Weights of a small mixture-of-experts language model, trained from scratch on English Wikipedia.
Size: 10 layers, width 224.
Experts: 16 experts in each of 9 layers, 1 pick a token, a sigmoid router.
Training: a variant of Muon for the experts, 365M tokens, 5575 steps.
Below are experts of layer 6 (counted from 0) of a mixture-of-experts language model. Rows are named router (the router's row for the expert), down (a neuron's output weights, with its number) and show model dimensions 0-223. Each number is 128 + 24 x the weight over its row's rms, rounded and kept within 0 to 255. Numbers have three digits each.
Before each expert's rows: "comes before" lists some tokens at least twice as common just after its tokens as in all text. This comes from a sample of Wikipedia text that the model never trained on. Tokens count by the router's weight.

# expert 0
comes before: "| ", "-", "The", "\n\n", "=", "|"
router:159147100082087120150118163146101125132116135111135147176081132111131124140126131091173152140166100166110140137097125124109162138107077158130126111151128103079120106175131094175145124136122142162137139116107173105121112109156159144148139127154125124099155133090128146113166124107158129099151133123092085158152097115149101087156133107140157106130139123109081110111102107091130119105131170127154143107120110095146119085126093122164148156163149127104111117118138150148135102128138143154208185152120154129104164152110185118150115147150097120100126131089127121123070128156146116141147126148166153150174119137112130111139139107149120118129121097100117098136126134137148154122110
down0:123150131113116142179179126111129137108179135179105136130108126172121117104088135140139112159116146103160169102167138136087102136144086145163090143133142102114085127102143099168117120114088202177117151090131123139089130130126146120122116113130106136108170106127154139175130138145149092150148148132098153120109141130143151149161104166143121168145079131123131132120154157141142067139131119156139159173142171170098086154146098109107123121163118139109133120109168103119126128107140145125143103130162143170105109119089115116121138116092145121158136080111120154108130108113127117124132155122123162099103171124141115139150146122110126138143178112126134164133116141131088135170100
down1:133126089099145120156109107143145069092148110100136143103139176133094178152136047110143134146119103148155128084125157114156108108128170167104121116164122150133149119100126152120121164130124137126159137157106107122106112134149104122151130132167109093144132104155149108152124151099096143083116126153187103130122081134142105146159131134123068072139141142094155147092076150113135137149127137106081144105128156163152093127131146123152136140090141109137151168065123116109114107104112135129110139134133142096126102155161171137136138120146103135119132135163145105120110152141109148097132115162159103151126111131090120120115131141103084157115144162133116121143152131092133093170130
down2:151167170155153137133139142177171137085110145103090099136159102106161126162164127097127124147126135114109133100151124091134117114132076125130117146121142148175101150092150122141103156117137152116116126127130145147111096117161141136089127139098140137116145115092134111102119110099101156130137098130107144144111139113138132106112126086096144155160132117154128160109165134091136099121138097146128118127135109120198110148109109148078103151089096174132138129145106087148118150178118158087105097121187170149144085111101134130094111092132144138154152149154140157085108104131134093127133145120145100128123122164078114146120088162113079121111113093093128122092116137083149145121116
down3:117060100120122147129110151103136155153116129114124118111111151162150119119138109140133103131086149116142166150092099133121093173146178119130100131111165114121106133127103140165080113154088124123150153123157145162151127153163096105121126140169089123128167135147084130134099112126128128132131115151147127098117119119108124116163163124155169101096124126132139114182147148131099171137108094153112141134153130128124145095085133140145134145118131140170082104128131140147135098143128113124101113104144132127133107195102159138124137151155181162107058063099131151148102123129125159147153143180129114169139136130147161082119134145150123164155120125121151166123159154157114094095123
down4:137134114080091125117073139064130123158114087094132097116115161135152117133172134121135120162102150115113125153127151102161115169136140130101167112202065160111114124134158147099133088147139102127092097133118120157168118095153082140102124153149113135124140115096133118147126108117168134139089107094123114110096097120147097103129159116115137082157125133126090072192087150120123150129152112174130107143118137097118116139150110118128154120115125161176102125097096157135132108106160131127125123150121139160097144139132139150154136147129120141121119113104103119129088095145095104119096115132130133138108122110111118113091143144114149084183164160101112159134152110127160140140130
down5:162147056167128114157105109148128092134176142164154158149157128105108144164114125130120104087095090131091143127177168106108165139133126122149115147121092093116100102177135146111129159127143168111146156176139130114141130077095141140116122136080152121180126101131122131171135122121137105130102112140114153134158138119123085123155158110137130112129111129128125097132103136155138128115128143159107084137108117136160116155129107109214155154147108129143156096138133135086137135126131120103138107134099126149117101118112128135106109127130078109084145136113175135115116119103118135098106134148172118105163152145100099098157109119080149121105114140133114163157138156100116168081148
down6:113161135141141136120127129136081148133155105111142177109148101128176107112099117087133096140104125171101152159077106129132104102164144177105106088087075154120109158134116107132110124169173107114140115146113126148156141162136127151130134145067147121123125125139121115095144162084138095152116124135136108120146121142195124166140138163163137118145074173093104101165119152117128132122167148107137125080157146104089108116125084131128120134152138135134125151122150142144118158114145137139165141112131132128144144147142125152117092102141108142077149140114142106163080139147104117111142135152128126166133170111136144139130139081154095149118188101141137148139099102108130092171136
down7:117123167138137152072132098142132154109101140119121163144119138138189160089123159142100123100146148138188111126150129127115096116136114146113143127138083126133128127109134126114118103097090115113088122124144182153133093186105100146137108139116125107093157105162129122136145114141113091134146114111162136126146124127160169149182129092140124115147135127142127142131143146080135106134149090154069167123149125153120089132142079152132144164169142162188107111130117135142114150123134090168143153111099121140105133145171123137095117126110113110106155149066126151135110170110102135108118135110098111110133111085077142102130125090128099175159175154116146128132131171108145136125136
down8:132113100132117117158130171105122139138095119121155115165165091099124124121097116172071097135162156102130156141100142117118170125148178180108112115136145155128154111124128114115120101186143103118084153138129113107085131139144142121122115115114103144124166132158166135109116176112117122158131157129104140133091085116145131139132122117101118141113161115120107166119130140122142114128142120126123152154132109109151156168162114084186237093134134131122157140103084124154101157142126121101141133103108139131093111148127146134119080167133146138115106123104123117140102145110129128125127129130100163109136126076104126126174129171153165088148094142142107145132114116138177125129173
down9:153133066101111126122123147102133106130161135114134119137116110183121143130173169111142140163101134093092111097109129126132136112138125106156149146133127144156104130131136115150108134118144101137134148128101094124155108139160142137122127123130158168105123116092129112140169139159162179108140118067134149125107129102100107112159097122136132170106109114132147167118120099106109091172143117132182123158112123077116167150133113172138104170124108143109124163134127133141143163111099090179166113178084105116131135113155150065152148136089112120147137164167125091111119098124105137125136138100122115080109142134116083138100120175102135150072122108126136130110129149174153117136164
down10:149116151127150143134110129111124157080181150134113142098131134137111133144110121104119146161171094118133111105136152126112161104173113125091194132160127120147091123126137142129097050126121161133113137105156099168164155117109114142147136126101092079146123099138109150154174134121144164129150147138154131096162120099099086120130073090086093123103100143133141173120107146140128092107123125095151161171134108122123114109124147126109086148122087117123130126146165132139126119160147165120138149149156192154127075157124152133169135132098134112113140123179139145124137153087125143137149114149116135146167144127142139127128139184148147093150149117143080099139123143124140129145097
down11:107147100140141127134154118094137107125156118109122124168157133095111129141135112126111146138123118168165112132139129115109129101117080104158184112152106132124103137090127157125117072156171135088117066124132131133144165119098139121144144108116107148101148152169116145130134104149118101140142125116108167123077126115132147154113102129140147114148144124132151189147149124108145127131090122181140130096165161169136143142101101115102142099126115102127181105150125112135118164096143130127133153127156145130118135145131121149135138136135124164120169153142166160171119104205114130147132088089148141108151147112110083129095075122124114176155128071108129085159146139120101087089160
down12:134177131162159140149117110131085147153126122109163067112130135150136127125135137116117112144135128080149126157125112112155070125135131105126125123109185087103096114163132117126143109120116111075080107095101151118084106103121106133153133128168148122131130131161131120146093161143074109140092140121168073119151145104141173134165128139126113107186120204136129161110111108118125139100130132153104138141097144132106119136114142077124159150109188136159135103133088126138155133104156149139094129122174152150121107153110072161124131139133127135133133122143143129193104137147149108136119110141165116155142109131145138164103137143126121147143135149117165095136125162115165132137163
down13:142117152149184084139125132117146149127158112144064139140166145163156126174142114105126129140143121143108151128109160132111137122118128114127150155183173140127148110153142098129179146134131114135128125120149122132120143098139153108172096127119110142163111094070183142163143128121174113153132148097085131110133102138137132130132123073146113088111136113128097176143139124102115149131114124147104114116140113095109113107079180114101098067085108179130147138133158118118167157161160113136095121113163170106155111072168139113122133131120157095160115135141138126126139132127118085164081133111132118114135130146097093125125122096167099132146096104117129117161109100105126115123121

# expert 5
comes before: "\n", " | ", "\n\n", " |", "; ", " "
router:146144108080115146112136171178103143143064099112122107140123134093127139110164129109181128167137108091089105150095152131108114131102091168132077122117179128138095106155165102148130144124124142178158148143086140087139096158126133129163122142160142126117177160141153124134126109128148133123156145118129074134135103126105112113155103136161118104152129129145086135135151106081140143112159175096123129116150134125158124152130122118174139124129141166071128104116128142148116113055120173180173129132113127171115137142105174129122151168147105127106094142110110134144120116112158108128172104114138162128150107100133118097109121136125128122142130120155107094126090123129118128125139
down9:115109151152141080109104146103117135147161148082141121132160122174143104152097131099128115138145139160154150161140098116109140105120123093165136144082118101122143130179123104152118157146136126130109112133111131192134119157134133137172105128094149132137059060171140125092121132100101151118117097136126139113158164123146127186161175128136101115096118145161138127135146106122139152141139121143143131133134171135106122180150141123126162098104132113149151132148152129149109148143148116123156157111097157105130167165156144116108109155095143141081125169128093144191149124126111090181152135106132136121105143120107127121105116136135122170144167169141176124131175142121114100128143
down10:122128136107125137150151131138131130130145119132134149122115138109161120105086148109130135149065128104099160126137158095110110118164095098119160119102119138108105116157165140157189158127171136160120134154103113155112145169124139156135032119097153143097130121112092150077139141085070101176133113171134154126093171148130077113129090108117113129092123133106130157118137132131114097129159083132118165152158129138118147121129111128160131118149155102110132132117153164103149162146113113096172119135136141110111151129174123142106111101149110134144181153101138114138111155106110093118117144190124136113107114164112118128105142155103137146139124135140113095156115092090099107127145
down11:099127122152148155145140138098096114122123142146089152113094131113157100078067138128122134102134122161087088109131107116121065166129107162140108132072151158129090078154132154163123113133106105132161134154098158132145116112105144116170098123126142150076171144112110135149162124131142164123139113147127161098112149148157098092109125122077142112129112157131089125109115119127109134073143140149114088128155149094150118140146122137128129146119114146142109108159145125124113115128121130106146099116126121149121112075134129135109146114158166115141132119121141162116095153161050163123112095097120114180084125137105128117169142135108151149145143139093151157144159130152103142074101
down12:136156143136149114110150153125147145104134141166124159133119122164097096128088148094133149112119118202134135121146121113117159165129161082121152104125085145091121085125123121101131099144151101116141134122119135115112125082154078145126120140170127146159086094083146126140115117073142139113124108115147142126158106127103138147131140108131137145130116149047118168095134134105091138122123160102088153133126137131106165135137156151198158103138113123133154141159147105131131109092139113150112112129136099153152121160097112129135147130148133106154125151109136164124099127133128121058133128216098120144135116174140131097133133137172169131119179109096123137111139142115115153106116
down13:164138123140131153107118099120119126148082115160114139086114120164126166111117146166081108109127134172103154117129119148127139132142121124148113172128114117109101073141121137127080101126129134142126140119141104106124101151122123101136128135094068122157162133103154124122129147123152130118081116106123145093136124174132154153098156132084104139075183133130111182117146100144089121098122103100147134093167124110168080097115140122163142095099158117093126132134124108141121175137122128156159126129100126161131149138103120133150130141116165115182159093132135116138156151075122084147102107136158157077104147087125140081158167133087122127110163121132115155115104126105155149154132
down14:130098107073113108096119066140140128156166146087123096117121097095126152121147117109167122127161130102098164138131081166116158139134175143169126161123093139142133182107085142134148105146142149107116122181104119084136120141137110116124141108085150125152145109171106112125122120120173114121146145123149165123084102113155152115112126129164100126134111190139155126161156159100116119146165130114126167092145139142113126107121149138181174116151133123127168129112130121133137089143140093136116089133106101149089089144110134151144093122112102133151124113116150085143124114158096155115149118076107171129084098112112122087161120136133140119121145115109140091124158118141098115111151
down15:123108134136154122151134113096068134112132133091131117134133122122128154099172097133156127137107099099140152135147126146122139124137128099055156161124086132132107129135130162101146134135128136121130104124127156184182125147146110135131166161108155131133107104156125123149110126107137147102121136132148102161091107107100125118094129119099081162072102088067082121075099149139163149133103117166108120101167088092143108134145167131135084130109112134175128116132162107135156102133140144159132128126084138109105140124130122156116172134186092144143146097106148138131142141108117156092126150124128151139152137190091129103149104154096161110129153127127112119107131120122179152098153
down16:139121122074089144101154163104088159117124130089119108090110114128147127117146114088148111077102155114055100156142144160143090111112166113096125141148165152124112104131147159133159123146146144118157134098115101138141111146127107121114148104183141136104169146147139145153115110183140136114118185110155165100159126107141112168110126119093127119102120136148105117086115148142128117095164104163109148169108127165097148117144124145109097132139168128143096166104097151192133109116137143110160148135140136140151123134137108124119143098134137106124138176124098140143120123127143160153088121174139132184104116086115105149136094151090121117104106135104110127119084115129154160133143
down17:181113150068130136121137131150159114105129168131104118153110115130120144111098167167123091120151139104107134140133103128124148112136117130144110124108127117110112132145139172139160134148098117131124087104126134164112152183085097129089046185113158129154116090104118115125141147128141133154098176131140152115123084152094116177166133112104121116183143115137158166133110108134118114126128120138166117133129114133117152090132109154149090138119100125106146145126132122113135098121126134127099156126121102144121123136185219097140110131152109122127131133098146132154108132148131075124133146142166116116155122127113086104083113146110131099184142144130127180120132084121103091102137
down18:144164143148121134117155107087157141104187128118098110128152122116128107155097125104111105143132113111107136131100141077113161143109164103121166157112150124118109149148120097174107142127111104132169129107145113140119135173132111134131147184076097136098147136148113120109139118100091135111066087067145149118144132125157111142160189105152107114168126140131100161164135125140090121135149155128143143169167150107171073071139130140093097147115106119125129123135100142145134129110124124141131132109138096144155146112108179115151143094162115165163161145173109104127131152113141121161140131127149148105145123133168126145069101161116121144136144080138152112102128149144115147136113
down19:126139169095086106126145119094101106128086142153138142142162105127149112124106173098099120159065098165112113143121107120153110114121172091143127112134133121160126142129152151145100103153174177085131098102138102121141152123156110115104166139117088119110130130124132156113125103139125151147118070084167138133094160123111099113112137130113157097147155118204137122131143133116130175117115142148170097149126129111099116129103108114126084148138109149107169144142123168123072134117101154149115155142129134171117132129122121107108142102131114126098134129137131113117170196114143154133128161104130108118124140118122130146110072116156185171107128164167101090109126140150112135137145
down20:117111124145133125099103107147124148160141155136100148136156103108109129130133100124154135124104166137164151101195101159135111100113088130150094125114119124115169133194177156141083128079138140110127161097170141146161117143163139162109150154085141111086094153163104142120140112083076117135117145141100136096144121121126132116156156105143137167104140068128135115134150089135112122123129133117130143142163134092132094121130103107096112137123131139130114133166159133137144146178157154109097138159097160118165111136095119118078180100132104156082135132108159132161070148103138143134126150120119110132103156129125125111111138142137165180122114115107124131101117118118089128164162
down21:129092126152105104149119107126133126149113100125127095141132132151141148129103105144130120117068146141156129095164106105131116152141129145132153128111152127083140130109158164111088120107154114178126115121154161131085120097102160121073126146108112161130135085142129138141124111132126127119120143116124144202160108104135143147128109136162098135125122130131165115147140120123166129128156142157176112105138147150184160123117130119122165116150142098094110038138166132127102133118129165086116129146131126115104108089108134112110143165177126152124100100123134171171145163135154150088136116139111166156138110168125153126080091150122124106080154104139133129167096148170125161163102
down22:101133152117107110083118088146151064125103132121139142138097128180082096148150129099118135137153154134154147129086135102137079137107180099099078091126119153130108128141081124120151149140139142114156134122139140172165151128142134096153125136066124137110102143126158114125105124109108153085153158152126088122158170169113111131153121135124165092128153091110091108170086148133097129099121164100148097131097140135112114142125141086106144154121103124113139148127136147159132163126127197111132111122118118127124148108113119143157114124099140145124135159099121127143113129124096099161111123143120124096090101163127164148136165152126113117092128080129133149126105057132105114165138

# expert 10
comes before: ".", " | ", " |", "–", ")", ","
router:166146119095100167146121145126126112149124157104147125192129145090140155128161139112119133142130141127117130150102132103106142141104120108130138122121147125102164117147158097147136117127110151165112108135097177114119114122177138131142130118170133106105130098116148155152169119118141155112147081095141091163115078115119109117157113118152134123163162124123132112125141102116113179116157129111151165089133110078143139113110137118165134112150166127079102127113136138116128099084102138162158167146090135141170165152092118108127093123133075145102119146149114143185113106157154089116170118123092195129137128084143106121122120133122148141162112103113132098112068111123100150094088
down9:140159112147135166158105104139090088099135163133123134131151155155146122124121157125116144144088166146167122154115133123118144118165096079087114192093128141137153141127124159122152111124092168125137135143145127162091134159146153114160133127105139147128101097135132071097089112122109136142120093078164159095162111130152142181150152160147134105148131126106120136148127126129105146124117153112097087089133134112118113145156118134142150171139058181152165143108149141150135142129150162157122165119132114138177131152144137144112136122137155178143134150140099118128109152132146151104122097180148132180131131102107133095144167135148097100070169138120107108107126136109128145122126
down10:145138151135126143147126150138125128131096098099128169122123147157116106143098132169125097159088134103110182146108093145097142095119170103142158096099127160130159124155177119146126144110137134128146087144145162206114149116138150084135146137130155128136138146130134126103163133137114174147136130126103167120169162132130106185122146153122144126147142066090075162115121126169138139111105101089120164115133122148097164158117126119128119117150128152142143067125143122160163097139140176127175121136097133130142118159134128154153145124149080132147114152125108131106121134124140095146142137109165189136120142185145125125110124108128141167121086117096135165138146091129151128116098
down11:152064134116092117111121120128128143102132122121127113123161150130191100144102121155079149101148152164119128095157107147099180159125102090106099147104141156131088092119151111094156117121133128155078118121142089133141139132121133114141118090065108097112087132109125124128081116108147131096099150146128169075129150101127103139105118140141132150116108120146115094126115142104130196143151159090136103112138091152108138136145117136198113147129124097124136100126095128145141160115103167151152107144107165147157167120129097142120096143102136135118103161150168127149154131142127106143134109136096082142165114137146086121141125105133152115160157101164117131107088140147140113133158
down12:145132095139100101162154117102105159130131120158132171115137128105136150105123142148143119139134157137154111123117188150097126153114126119112114129131143123126134150123075149084112161125104148144124184113103147150099135093133091105117121109134117150140132165076118112144116092107118138122123113103121164138121142123154126123045162108119072120106106066148153118132105135122139162088147141123134127111148125088106144140047181144125129119131129085117099108126131096141143167122113156097105130138125135112158136078096137129159150143112118163161125115159133142134145113148117167140122155157128142100105177085141135085099124110133115153143122140129139112063140090140147181147113
down13:102119130098124112095137087134157150128135094151096114124124116114130176134144102156155171161142112091176084107068128111134111134157114142153158140125135115111131098129159130091166099124134106146125154121138161143119128107075130151108119077195173149157119137096155104130143156146132110143189137084140118131136125083081137157128125103112144141137119126110159115118144131096140130190127123152117149110129124132152129133144133160177141089080117169143107089137142158121126138120167155116105114138140109144134121148168156099108110124098105114158140164147133102094131147142142114112133148138117200169131100158138121108069126123130130136179147165108136128130109135138128111099126
down14:134181110151136128158126164124110148136162092170119139118098147127118101080153099165148121102083143167113115087147131127139126114126099046126114110132075136131130090123108111126141132124124115128106131138132115125154122119098171106131107117135130131129122115127163113145100143117136127135126114108095122148142128109129119116120132119101162162118116134122172096137106055115104105136117091129107087144124078122090152163127085143136161140104132079169145160130122134110136108171151127099118120118109113063118156167104148141100139079137131131151135141140109126128136122111136128087107104120105115103105140186128127088093083115105156079107135138177148131120193138110116167106116
down15:120132171135105111113097099121118104128150102120166100124127115121126135120134085128133127104127117116164106118126111093141121160151158148109171162136141110153109108139101125089158124144114078171142139127144096114143074114093115134105116097137123106126117130134142139142106144163141131125116098070102110166135082104151127163136123177136124127100107169129081054101137145120152111117151197116085158143106133139141166142151153084153124141098132153120128105091113125124126130119137135120125145100089150141143101110123134126101151122162148102126121084153132120070050151084147135136117072114108114113120135128104107123123059125128126162128146170132143127137154126101158127143105
down16:136120108092113133073106140102121116087075161162096142128110154130143126142133133145101110136103119128142181126165153158154165104108147130095148107129118110120076124140146131120136113102080092133126131123132085112118104134131218115110120091095155147087152172107153137120075147161142142112149126158111104097156117126172113159133138098113126165142112128144151132180136125167133094155135137143118143102155151148137134062126114150152141133100119120172143131117110104154110079159129136103105100126135134141152132096121157124116145144142158120159131113108095160121119094152124111086110136161138135118089130090124127134162131148118139143105082125163119188118148141132134098139096
down17:119140130152101132114147081115078136097165084112136164073142116124150106143101120128083117122167112105091066165172182117142152165125125123138162142143131138129141118152140087108126118154110143117126142138085129121150127113087154160133154111099142166128143138140158143130111170122109118123128131089147106135092110139166099155123093136165126151116139139103117109124109156144105147132142123131151143136164116139091117134122073097132139093134130074162096169134158121102150147117180111104095144134128126135135110101149142123126137118235127124112096135086175114133135117119114120118092107153145133088105104120115122099156159119144116143151135166134128135139121134149131147133178
down18:097173094083109121093102107144120137154104118141172144162108159116131120153138138125145120137118113113134128128083138155115103123123136092147158143106126110103108099084090122124146110139141168134136121115139125108124129093145123095138139112145132102111098146119114100131085151091135130145137106127136158183149140128137133170120108130167158150155113144137162085134123121117125138114134097147129108098124127094164134095131094119216069127110126154123173105153135085123081151179113127115175100089110128115108160124086124093114140123120153144118127134121137133144105193146166100102101144123140113158081136141193089090134123162119095094135127119105131106101114135125099142158119
down19:168159105112111149159133103140133162156121114117131182129156087077120131155131166084133153119157135108159101152119137124136144169112117161115136134156175144121184123117125114135118100117130130131160156104144126160146131134119148149120141132139195137166126135134145158126155108098122152133118083092136126101080120140117127150113119149096161156112096139117134112160110132174131134113129113134112162138146098126133123110102143115029119142158134112127133117141117115105117066089131155076118127163145148105133133135104115151093115122115100103145152139132072152106135120176121101143113128145064156134123139112120126099126184105151127147127135147126130101148091162090119169146107
down20:132108139152134095125109132144132151110130171100124079150109159153144167133120122138130122158075122139150129125125161087078134119116126106143090120120090140206127147124105133097090156130150082109131148169115095124086164106149182146105123102093075115134138141133173133102110125141149105103136125116101158066113148143127109112126115154129130128088165128123131114130115121153164121074097106121114143138130123126142118102147154128119088182168099124090134122114166141130123131132112144110099103132108129158135132138148127130119164137118168146145121115105126117077146118137122101115166105167122118127133107133156116143135114076098143102141140105143168174159138125111166092140200
down21:093157139109136147104140117127122091182111131118138154120162150158099094107123148121085119118133152105139110157130072166112133138135118127106132137128108136119110152165109173112105113119108156137122114131104107144160079135142175183150113139165178070162100087145130107113127123115168139171116099179099124173162082124112118133133136144103133184125120110150121109141151123157135142154097160144101172099118179128135117118136105135055139132072123138091118120099109143118125106106131091123152178108131114172131149126135094140131142133129116137127116105176090138150119143121153167130132124072130099132134129134131134148137147140138120138149147134129104132137106140134141181085105
down22:113115115117110130116081145096124115149139119139116150090123123153138138146117151122169140141106106099129154145145174115127096135127172148155165098181136135119117131101077090117119144118130142115134145128153132156166138151137119119138131111131170144129075122098074120106127126118142142080148135129091101120110117115142122146113151150095117175131141084123162165112109126126158095122174125139138125140129143130167137123083157090117116121146129171137128123148155094090085173111097106125136141084162083147119153123124133155137149111103167117147154094111166146134136136107143090144084131119185122143108118116165130111139101082115169153108059116161119096136170129128114126192124

# expert 14
comes before: "1", "2", "0", "3", "4", "5"
router:143161141067117133087102122124120112126091146140121082181112148079182115122152132099158128129153127124113156150118153165125128150097098139147111124176150164116140078115185101150118144102137124163128118151102142123125104113156156122136096112129116116088176139121150125140115137144135131122143136119109075165153104121113099128134123135138119134140144107128127123132088109121165134081123153128184130088104133116137094126135154161177131150154150173100123135134127127167118090076121176127139165138128143158122121172130151118123139153125073119091116124125083115143132133132137097117169122127132177126138139101123135120099147106176120173165142092110115117135115087097096121093111
down10:115107130116106153135054110137099077117154134121099149144111095118136113127131133082152125089098093103166112141118098116111125130141138079120138118136125105124106124121115095107107165142113145079139110109105156124138149110106119155106075144165135120166117206131089122176124132119140104134108101158144152127111099159154126132132181162152106126161125140089127087098115113102104102122133145125087159146117108148136128154141124150175130107113194129103146124077130121104105107110117101124137084153081113143136133151136146119105125130153127114110147138133071124119135148086141111133139170144093157135091098150088144106107129121136129116134114085125165140097139128170118093109138
down11:119092127114128114131096111130147109104108131163149196162127114126156116122135098130139135139123153121136114158164115128122143148165155142127158109152117132150173101103130097170160129125147094170140161159150141117108135139109126085122174144124141159138072130095105117129123114145152149104112162094146190132148147110105116118143092136106124131136126101102097103129111124130139141142107117139109101146179145151214123062107130091123136125114162151102106127133120165112136112123080122120100136130137105113138154158103147116121090109121127135191133113095136085138135114147112095147123135141118118100189104134117130113103139168122085095147131127111075124085124111184154116136147
down12:125088119141113076105088145162110142127098130119129142130125122154101097141183111074120154101125124126125158121153119144132156123135150122131114129116118113120196148076141096089090096122149089147081126100160138116148157175135106123129109098107167138126127119151135171136132148099164162172115096143118169085123130138167115117149138123144116114135111135108086148144086147132118146088126104081133113102121181167144153152151128182144146140179116141138146126124121129114103180144114110144099093122137140115154100145108128107190148157167132096155132155090127118142146140151116125125078148116132145100131101099087166152128117148140115146124147136126138083115122130118097115116147
down13:137089154143161125120135176135116152120138090112099131132118125166140134142120185107168139126161126094123105126132098163109123116172177132110113159132121149168106147158124137113163113128110144180135110123152166143139141118172149177148106131159111155168155110152128110134141143149110094107144091154105151141111127133139136126120121107128129113151089131132128119132107146187131123161106125090122113126113100125171112104125093138117137080110112156101100162086083118106121135140130111112121133110122120103128085113127165177134073123114112114155125175100142096101148123077113169101164087110141147124127154125103160078103106157108143128144106144154164093149127081159091154108120
down14:138136093138110119099133103135113142122168125151114161188145080104162144110111147150128140097105089118167154145145123100174112137141133094108081134125131124105106110148125156123135137197139115152169123150186113105098110169128123194119115120106121107136139174148142120123131121125119117133172131150096124100115160126086161110120150162134103137125155153099123128138146155105136105168103137133103157105124155115165157097141093126184124097116100122138108136098143128121126164116139134147092141136120117143096154098099125159112137126155095121134128146165121092099136084128152123138133107147158185087146126160164125108106132127073139100115171155127116133166125154165096112140103
down15:176112148139167122124137093105140102163125104163181124150151148124144126097114081137155095130116174098185131159132128151112153135183107108103150067138148162183122143096135180098142128101155147153111176091148158151139132153095119121123095108092152076115118120111112118123124151128104143131155115138104112117149093144117113112100150176133077145098141105132152130082099121159119142111072110103111083153090140163151135137094098122097139166137124123179149133120127175154130152102145157109127135092141078133111118131107123115140145111105134144122106133133139112114134141131155129127116122148144123116165149143153130134167147139111145126120121122095133152129124111075132123162143
down16:102151108126143143135161118136148105112145165127079114131162131123167083149133103133135137160114133093167120140149164128142155171141133061144082135110103177139132085145100138116111121113125116151131114147125155111129114097160110078096188181150124145111147135119152111131120158117130146143075138087120144127164124142143130135165145117154106086140141076132138151092125134128110105156133121106104105150126146112121122153109159164136145161139199108098142159208126075119144134166135110108159144152146110135103094116127117142136135141103128153132157111187112135108153134150122105129128153134124106150135127131145142150117104178101127090115120127158138112145169166136146107133123
down17:096146109132112151148138180136131183084129110116124121130115110105137136104107114118119157072142090125119130168103122108107080140124140139143201125139136096102129105134118092116120103132134180132165125129122090129163132138132161125150141102135108125154133154117124139136097147087190128124134145117172084137129122103139155132147149145104150132125136132114145138142085111089128113070112089119159147145139163117164100083116125081069103142118134139145117119085144111110121139134108159102112147138125094116129117126104135084147119110092087121129094133150139110137157083106108116151154079121184150104145114124183097130142103099107138132125124114092114139174159133108144089135148
down18:119109145077134106177108162143142107108114146111158127113150107087147149146139127129129100144161112145103143125090128134089150108160129107151171136149121141160159165158115101089130101118102115102162122088127109083140104140103115149135087132136141078128104144133111131131138148131152091163099132098063136126157078112164131125108154150087083116098175172130154116164171133145143133140107141113135128088135162137146125120116128164115119134082153140135128122099146152121118110159107149132114122124152110121107106157195129117124143146107127144174121114141118121131133160139165122081135169102132165181142195127087121159137126110159120128108135130127120120124109137114069144105114
down19:118142148160125107138159106141124146125152112135149159107126115108138148078117126163115104132143110195130087132121125181107126086149071102154100094134107142164101144096137168142138168156118092131129141094089122139120177126156140147117113170145148144125104111132145136155120074148151106143125120112130119122165134114106142094177134128165136137141096123158116145125093111094153157146108131080135102191137161127131111138112149100095113117154151120128142153128122110139120114139128137125159100128136143114177157133124160144124120106110160185144095160158124127086166108130124135145092106116143107137142164131106143132080179155079069113165152141144131112114173135146133106128127
down20:147103113119163111129096158153131145115185116104151132170142176129109138134171168115121132126068068150132122160141118147119115117110152135125142088121132159146125160089163150132129136135141092145123131107116132163143132195118083131106124117110136123131082195121135133079074165121114116127130177124098119159145088156114120130150134127122130126140124147139136126137120138107127106144117093156101168162144117148106139176125152141127127148086150102128129150075198160150128158070150167135115116153137130147117147142152136185127150109144112146142120099126125126144160136113162143141138105124136102105157095159112112125086153103098117149127126141120128136110112118130189109105128
down21:063142133143124127175104123136106103140094148134163158090119150134150129127144142158165065112123123105096115103132135115126144133132089121159152138140105169134117063112113136140172071133140121090127116093151121132144133182162127118123139156131154125099164120132116088096085139116104139107129111157103167124118152180103129158133123121126095150085139139100142132123122104125058127127131148167134125115113121136119118115101133122135123120150104132135089146164124104116113094106107102116126105139176130109132128111153117133162103090098122098166097171100143159123169135137116125102149151109152113112117128151140173111123102130117140131136165147135123084085172102076179159145107
down22:096094139090150105165138123104121137168081163136141147138150122122115164124138115116158153147126160092136159148131111102123097074104138121126128071155119143145162122104132152135108174147107135152116145115125131172093084131143166129097152095126174124146132126119162124117089152131087102146104130138156107148148125165148150146130137115167116128147136107141085101119112131151142114122090197127131119091063108181116143139113134154171164138126111144155185111146107135096135104095139128123149127107103142102118125122069107134091093126126128137152105107138114137135127131095124106137087119089137102116150123132110131186084132112122107144090162141113133117138128146167154085151109
down23:149149144148142136130111174131099098112149113134158090130099148171075128117137109122134118134116142174146100127197182112115123123117133112148141121138111138100152112168156155109144145133111087099126151157112079079150169123100131106168145128137143105135094136072163139114141106133147121113067140131109164128111133133151148145143117181094071112155154135147127132095136126140145138165168135126145130137123116134185197128104114083173132166118128147143122108135077124119095110117142115132134127131159131149127124110138152114161148136101174130153146150135109146136147126146123137115112116191097114074145121111145155110117134092165127084136134113170119140124123160111112134143119